From a checkpoint of a small mixture-of-experts model trained on Wikipedia.
Size: width 192, 38.6M parameters.
Experts: 32 experts in each of 6 layers, a softmax router.
Below are experts of layer 3 (counted from 0) of a mixture-of-experts language model. Rows are named up (a neuron's input weights, with its number) and show model dimensions 96-143. Each number is 500 + 25 x the weight over its row's rms, rounded and kept within 0 to 999. Numbers have three digits each.
Before each expert's rows: a language model's description of what the expert responds to. This comes from a sample of Wikipedia text that the model never trained on.

# expert 14
What it handles: Mid-word name pieces. Inner pieces of foreign place and personal names, such as Moz-amb-ique, Pow-ys, Halm-st-ads, -burg, -bach, -sch.
up0:498513522510508457514482522512487535460464548530509499521473518509498442473515539558470484480466520525539472505487508492531491497519484505486507
up1:509531525551471508513485514490524488494496493526496517491483503512480535500501483527519499515472553534509517510485505483522486501544512517484492
up2:516489466532494522509506509464531470530493486526526536515447538468497491542503473520496495482487511477513526535506475471522498490518520474471581
up3:480494569434519509508488510488513541499502447490485533547510487485513499529523495447508552504485514453505512503529510508479467467503473542500520
up4:535467484453480510496461532527489459512486496497500505487498466495501486488467517445508534497508502490477500472460484488507487472467499480468493
up5:531495543486470528475540490473490520467481499499510473549502524450530479456530501547460529539520500488511499518518514472530470517512549507498490
up6:520500532477492498512491467482532493461473492508474515518451512485461532498499473478476545535526523411509486479471506530497539511501487496511529
up7:491495492517503479499487493488456511471476528503460538529502492522509502518492477514498540524519540492529513530509514458493519473492501486491557
up8:533504496494469535529498500499523514505495485546490551507499493506520556491461528508531508495491501499499525528501494447486498460514473535505494
up9:542489513523501458475512500487487489489476508527512509442491517443505476477503472513469474449468509497509450544517467464474545504475509520432483
up10:508506538514476484519534471505517511543479515528486454473487428475490468494502472525527475524436545473504518510481501490493468546479505490497416
up11:495529492502507483517505506514508461490495484497514541479492463477515482471493554465467548481502534523524473467494493513478495504480563499494475
up12:477542485530460540479501505514479507467484485526499503490446513474518516503501501510467500456485471497509514482509475502511513490477485502499481
up13:503496473491444482505457497528527468526471526506489471474493497517523519529509548450517505516444513510490511481507488496508526502480479482482535
up14:489490512500484539454437497471521509526498516480507499494462483566471430550496495533482494521522504489528538462505516519469498545517476483482476
up15:497510457518500541485494515471485507481489472524492494501505453510486477524540547509486547470460556477511477512484501479506520489443482508506482
up16:550525489450469498454486490533500452475485456503518451495487495508515481569542484489503492502454522494503505479509470504497508481536536496522559
up17:487497468531500481469538487493518498461479482500465481497477496501517525519513490493509497540509501516507492511491477495547486478495453515502487
up18:487490507502473542518506504465488522530476492516504511538463493465487519501479521522512490495480488531468495498519465493486501469469485463499475
up19:524497502458511523487492453513516490506468500503569467535443494483488465510517493532483502491488477487502480527510502474519564478468484479496513
up20:475524494524468515499478465494486483519506511491530456528475481488493500517516491506483492486564466485553504478517485525499528524539524547507446
up21:545503524510469538471490473518529482518488502533493518506487461475538516499524484470509468494516501496509508500465511510502495515483501506486482
up22:549522508534467500477464478516521479480484495495512502500474498524502535508513476523506468465476485479498525455543538515550473500521485516462501
up23:519471491486516480494493491469476490518485534496524464464455501512487469490486503492468541506499528501480508487527510504531489511472475500467524
up24:462480497461492488545442491490455509528495487536497482527503485446518499516545492513519482479492494569498513490500469488552509441506474519466496
up25:495498521479547488500520495514478513496481488506505489500515504543487462464515553525491507508471507490493498522476486508475528506556520451496473
up26:479527495494433494483538538502477483513481504507473457489483537508506504472478478484481502538467480453471507498481503496490539484481465449491508
up27:540533546520508504493498497514526491555474486520502544465463451442502471481472452465486509453491466508503505505525548526521460469452488477481476
up28:536529515511509471487510501478526513458480505493463480499496521542471479523472519505474543527488497448487472529465520498486473536525436506479497
up29:476489487540502474522511535481490543522479491504518538486482520490508458488528513499491518474516534502487471507512478496538473470491540500501482
up30:560500551482440510507484507474524552468478513499486473511481493473525509498532504520468509492489517508509498484473498482486530520488515514481457
up31:480526504476461517498541506527514487525483528510488442477442497501514467522508496482477478527453508473512496502527505501469485526499485458501480
up32:502485512493485526483530454506516514465489508531457454453461495513502509467520488502489495494485509466496474444522518514489496523480452470505487
up33:481493501460473499509496480480503511442491542505499482499516503488487495462501527526490503489521516481518465508549481474516523503530456516459473
up34:492465477509527461475458531505475557527491577478503542508523502492521520498519514461527507485472520519499519462479488518503486527559487513505494
up35:498532482485479481461524499504475522493496476495497491509501474536525497502526510510466498482522492476485513490516526501503513467528505492493488
up36:504560513521512548539532467495488513511483477529481522482496440464514498523509484543538504524506500486488493516504513540493502510503461511518492
up37:560506495500493482466510534530431516531473551526486483510516480529507480532537483469480475553415503525563474483507503478482524497481491483482506
up38:540573510507493453474479453511468508518489479521509498506488503486502503542530489504465453498529567529506517474560489468541496459530489485507504
up39:468495517496501467469504536484491506526494492480508486492490546481458502472459481494473464483485475489452473523522485489501477488484474533493523
up40:519517443499464496522511487484495474447465477496527498516510498503496506523510504461474515514434491492467488504485487445520492488520495504500512

# expert 25
What it handles: Inside parentheticals. Tokens just inside or within parentheses and bracketed notes, such as (born, (on loan, (m. 200, (Japanese:, 2003–present.
up0:485512523496512529505497504482446507516474527518502477498474506494556518453554558499519468474495526457491519490543503500503512490485535488473470
up1:519501572509500499508493482500514477450476491537457514527523476494483498490474545505519511501498563577511494533491473477495515513525451515502487
up2:508511509490509513499471509524480497482479515492510514509496495506430427545427532535475471476525473495474529462526471476490512487506540522494488
up3:532528466480456505541497497519502492481465574525502478506504459485503505538511547516505479544448512473520501527531479505501501483524436451486483
up4:534522503455456462498499494515539511501488480514459528460502499498490500519463468493475445491486536545505497481509508483506487470494506511514534
up5:510494516538490502529480507496493500425485498497496512500476490464503504445477528486499486512506529512473478518517451507487498495497504506512494
up6:481496486498492476528504477458460486514478542544477461482493498483508474493518488502466492539509478474512512495463505484483533467465510491463479
up7:494507474519514481479496460475486533497479551491494474490526496555490456457539520484529527485500503484500520454506540504478488515495531465464487
up8:516458487499515509535515521520500489504453540546526442482517498517471519491551477520455506514524499464456492504543509446535523485516481502473474
up9:523566474480505482474466485457474522511480503496518504475469505425496497515436533489497475515487496495511524450482504523468493462549464538475471
up10:535492523480493521477497509478484490464487538537492516501444516477500502464516446480510462490462484521522527421487492506496543481504506503505533
up11:528530466539453476504477480525474532464468444495527457523506489497525491527486483557483481525473501476469478521492526521455493512546489470493475
up12:498498514512521511504531511556522515503446459504534495499484467536512495489497527501497500504483497486486511471494474508451525502496484456493495
up13:511451514484488498524498465467467493501484567547500512509493499516538494474473523516503489564502494545516490454485513508491500514552519523509516
up14:498512512487495545490535520511530501513458538499537469518493507508495498523572505527510528503475537501448543507469557491530518538481483532471510
up15:525497447529488532472468535516497502499482490529518511503491472516500466503500523459510510524509481488482489468499551530523528505483460510464481
up16:482535498473510499504465518488536467501469490515479503506525489510460477495533505477488474481487526479513518496520501506489523528508521513478468
up17:501554476517487458461482534504478487501475480515491510509472483509521543504468529506474514484513549517484520500470473525492511497522477493512507
up18:468509477524525490488486536525491512448488497538516494543491500508482454503545529473517475514493520457463512541485496506486541502517490541479460
up19:506475465548528525528495453473530530487467508502474502525517493515494508487476543507523529485517475521529522529517489490460511502501528482486562
up20:525452454483490484509443499500534524491491481515515442509460484468492491516494481514470481491492490509452528523512469484524506491552470529471504
up21:530494517493488493499471513467512555494488534528473469488513483525536493503503515514481525479495473495508509506470440487496525502512516557494502
up22:492535502489499497451495522506493483503501510500485465502462525515521529527511503487519516519477498472527481452503535492477527511529519529428470
up23:524513491451478497454533511485482520497487523513512493524513519531514486439498528528510500540477497494526527492528515479521517452550526491473485
up24:484482521476522547457499473460535491496485533497454446520531463521483485481513523511536522543488519506545540494545472481539513486540486489479484
up25:536529495542511514494507491455444456481490529506504553476477488474486472493492517484495522482497486490438531524532534522462478543498475532469486
up26:507497495500454519477488505554503502494473515516515524475486492520495513480488525493524490521453533516578479474531537515535529439473526475473518
up27:486503471500473469507448516459472507475474454554506496507471510509528479492515496533483451465482494521475508518487511457509495487561518457463492
up28:504488522472473518497504493508491516498489482485482482482462501538493501502482538510483563517482453471473548483467508484453500495514519456479482
up29:520461494504510490450490474502538458502512537473508450509494463532524499518448516500512519513487480491494482530519491469496469512508521524466417
up30:461501491509503541523480484503503507490465524524467510510476480497502481516473469525529521500533546471541549501538488516482501489506525503491483
up31:473507524496485496527533498503472493472478544516487515491509555491521548507483564511481490476502534491510515502498455488497498517531509486511529
up32:475501482463481520535524504475505490526482497528521498480522486509545527473534455485462505487504522511469485490481480450521536486508522518469520
up33:443483518489499491472505491501504505485492471510477509516500467481496526510489493454539558501507472482496493449548508490482508511545486525468525
up34:481503525547501497446490515455511465484462490530488480516536469502552469494528446473481504429521502485505504522482479499491501502511497521499505
up35:517503482506513500532462495543505534504482521491535497493486517489512480517495549486538491510497472483534499535501467462499511462494473488496530
up36:493536514510487506511517506495477502501481470474535521501469473496497494530537479516480506514508514463459539472484481493522480471486497512510467
up37:540518482518476495511497525521522481544499493540537492449472450487499524486500510490458491559500506505519509491466482479463479509485467559474510
up38:531478488529491447459440480543481504445489475491528486491487498514506502528515490519496513499439472501447492520526484495496510508518464543476490
up39:526519507493504471491511479514509448485477554500514441494537495466535509534521500497504482513496474525542495542547536480512521468489521483477515
up40:525507490542455490545455463512518490510497505489525492533493501523557525512499485484525508522511504503547494539545468519487512440503533538495509

# expert 18
What it handles: Mid-word stems. Middle pieces of common English words after a split first letter, such as v-ort-exes, scr-ut-iny, contem-por-aries, sw-itch-ing.
up0:460469484493480497522504503502458491480483501514483489482506511501497493495511530528487521507480482520465494481515467498501489539479502478512521
up1:502482537450459490512492452505493532512501486530477468492485489488555505521500539516521473511469471514510481487482495526479512514526516517494511
up2:519519497524514500465491495558460508486497455524504519475460472517496502496512516517520503477524502491502490507504536513501504511510502498508498
up3:485478464499483495477474466537509466501486471543539524525476514518480514502513443512485529506518526502465523501469482463507561550521513483498493
up4:536524517470459508459499501486512506460481527521533476568509467531496501484468506558516504534513489506499505491492532521563535509476489513490472
up5:501525475495478503475503486460458494455466474493487481486470529525513492526530447523532505492497483521471491496465513546510538520465506478493464
up6:507513430487483478517483475525528462472492518515518522505554522488510534521541477531486511525445522477514472512452519508487515513507495503437521
up7:501538494458468485485486484507478500484493519518518470526491473494569501522533511493487483489502495472499532497437507488502542494477520500477497
up8:528469498532520488510531516446522474511472519500504506502482480493499507470473526514464481504534505493522523501489499511490536496524506512511510
up9:466456502553467538494467484454456562522497513513495517486538512521454463498521495473514480459484504522516507511520474521486523525521449484509474
up10:513549517510496472470524544489508471475501495491509504474527489505477498491507522493502541480485506504498473469479501478476540536519472510502483
up11:524501482527478487528484513498494514510489478504502511495481550516450444502488498511503473542516493506520457477507510510470493485535494532479482
up12:471489521520482526512528524446468494504496472505468467472457484524525499499504480523499509452499494505482521473522501493475498549492492467463499
up13:520501484457497513489533503531514502460478490508503485490505485526485488538477528476519535518537505527481480476479548525506556519473469518478454
up14:500470499502552494467524496498504502508497566507415444525468535533485506477491483443501505512495489432481460488518527511489501508483471507463469
up15:490496485490496487511504517448519533525484525509488508534476461505473440519522496507534503500468515490496490482468505469479527526537509445486498
up16:537526480533465506484467453495468482490470510466494452519504457486481490481498513486535513507491517530499509479489487470558474505450517479505491
up17:528533498465461461518485510502509510510481521516489481495489524475513481471475510504540456498476509444500486509504494475493534517512498508536458
up18:480486543515511473505497525496521510504490506514485532488525473483516539472571486455473487486505520516476487480498468515417506512516493514500442
up19:515524506508502477539495510517488494510510486510512482506510512500537502506479521478482483496492490511466536522513520512473446451464477530553516
up20:475499530471519512546509506469506581537485548525517486521488528552511492497530497502531492500489510463532517504540492472493571490508465495470479
up21:505509523503478531531452500473513497473491534490527495477477501481516498460477528463455519515514504498574523511496490456488499526474528478511508
up22:533502490489512538471501508499543531530489491527474487499467491464554495509510529501505473497535473491526525504500498492500468520543476502516510
up23:502478441499508510509488474523502497506491538507470521498462487472513486543511452462510549506452525494490499472519493466494530568494496457473491
up24:505511497505510511544498531528504497520471492498500496474503466488564496480528445497544445501503527548504470500457491485506557479524494533513536
up25:482539499424520536501455483516512505489488475525511482555551480522521472471517478431491473515492462458492513477532513515545509544459507519491483
up26:491497483508491482526527468528512494479478520525497514486489457479519527494552512521533469508498491551496505485536522431491487531531513478496495
up27:485521503572502498529508488555514507474495523497501498489489513500452530540470498512504478472444494480494523462531521499465518530528474479491468
up28:488544497506495504491518493473536479570481518501507539564516483532524512507526563485520530522514519454508523467474476473520479463520495527491496
up29:507523473495445493506483481473463482498493512521490504508505499470497523522487497500491481501514530476467459492474510438481515492476506462467530
up30:517548491546532471503534537499459506496482499479513509546479433515497527495523471472535507477483502518494539482503507489459521506524507503459454
up31:506531517542516521470482528463513551519480500521509480480508492521562457514538511549506471505493552489543503461510517489511481489508502499488495
up32:496485547535460517565518489438545509481496490470526534523489536499473502463477483469471501523481510472529461512516471490503509503504544512470488
up33:520473477477485501525505542487501467425479467527495548504517490511493492486478511515458510497498575468506485485469552476478542462528486509525471
up34:466481508503514494504497505530510483565471491516529508457480479482478523533498478502509539517473475521420478501496493493520479499509525508507470
up35:527445475471527538485484497485529505516485511519447530483491511570525466492485466444509514540513491489493495506494487483508544496459481507517525
up36:514455531501536479514536483526521465551495497505504512498449501549463534485522479514492490489476506504472505495506524472547514523513505504477540
up37:534504522514499497476476492525472491511486461481495513529516527528512473485513476494485520497510545481473526429527503502548525478467541445493466
up38:477539487512476492494530490471503533493470529527539490479490481561482474497503525540498493505535551485566469490505460500534513518449505490474511
up39:458499514470516501529498528517498529508475495510570474555498444510463466494519490463489473485517500502474482493550486528527505494521479451499507
up40:495512543494496492501448475546539517516495452513499446546525491462505508480463507528490502538527498468480561491548497506485522527482503482473435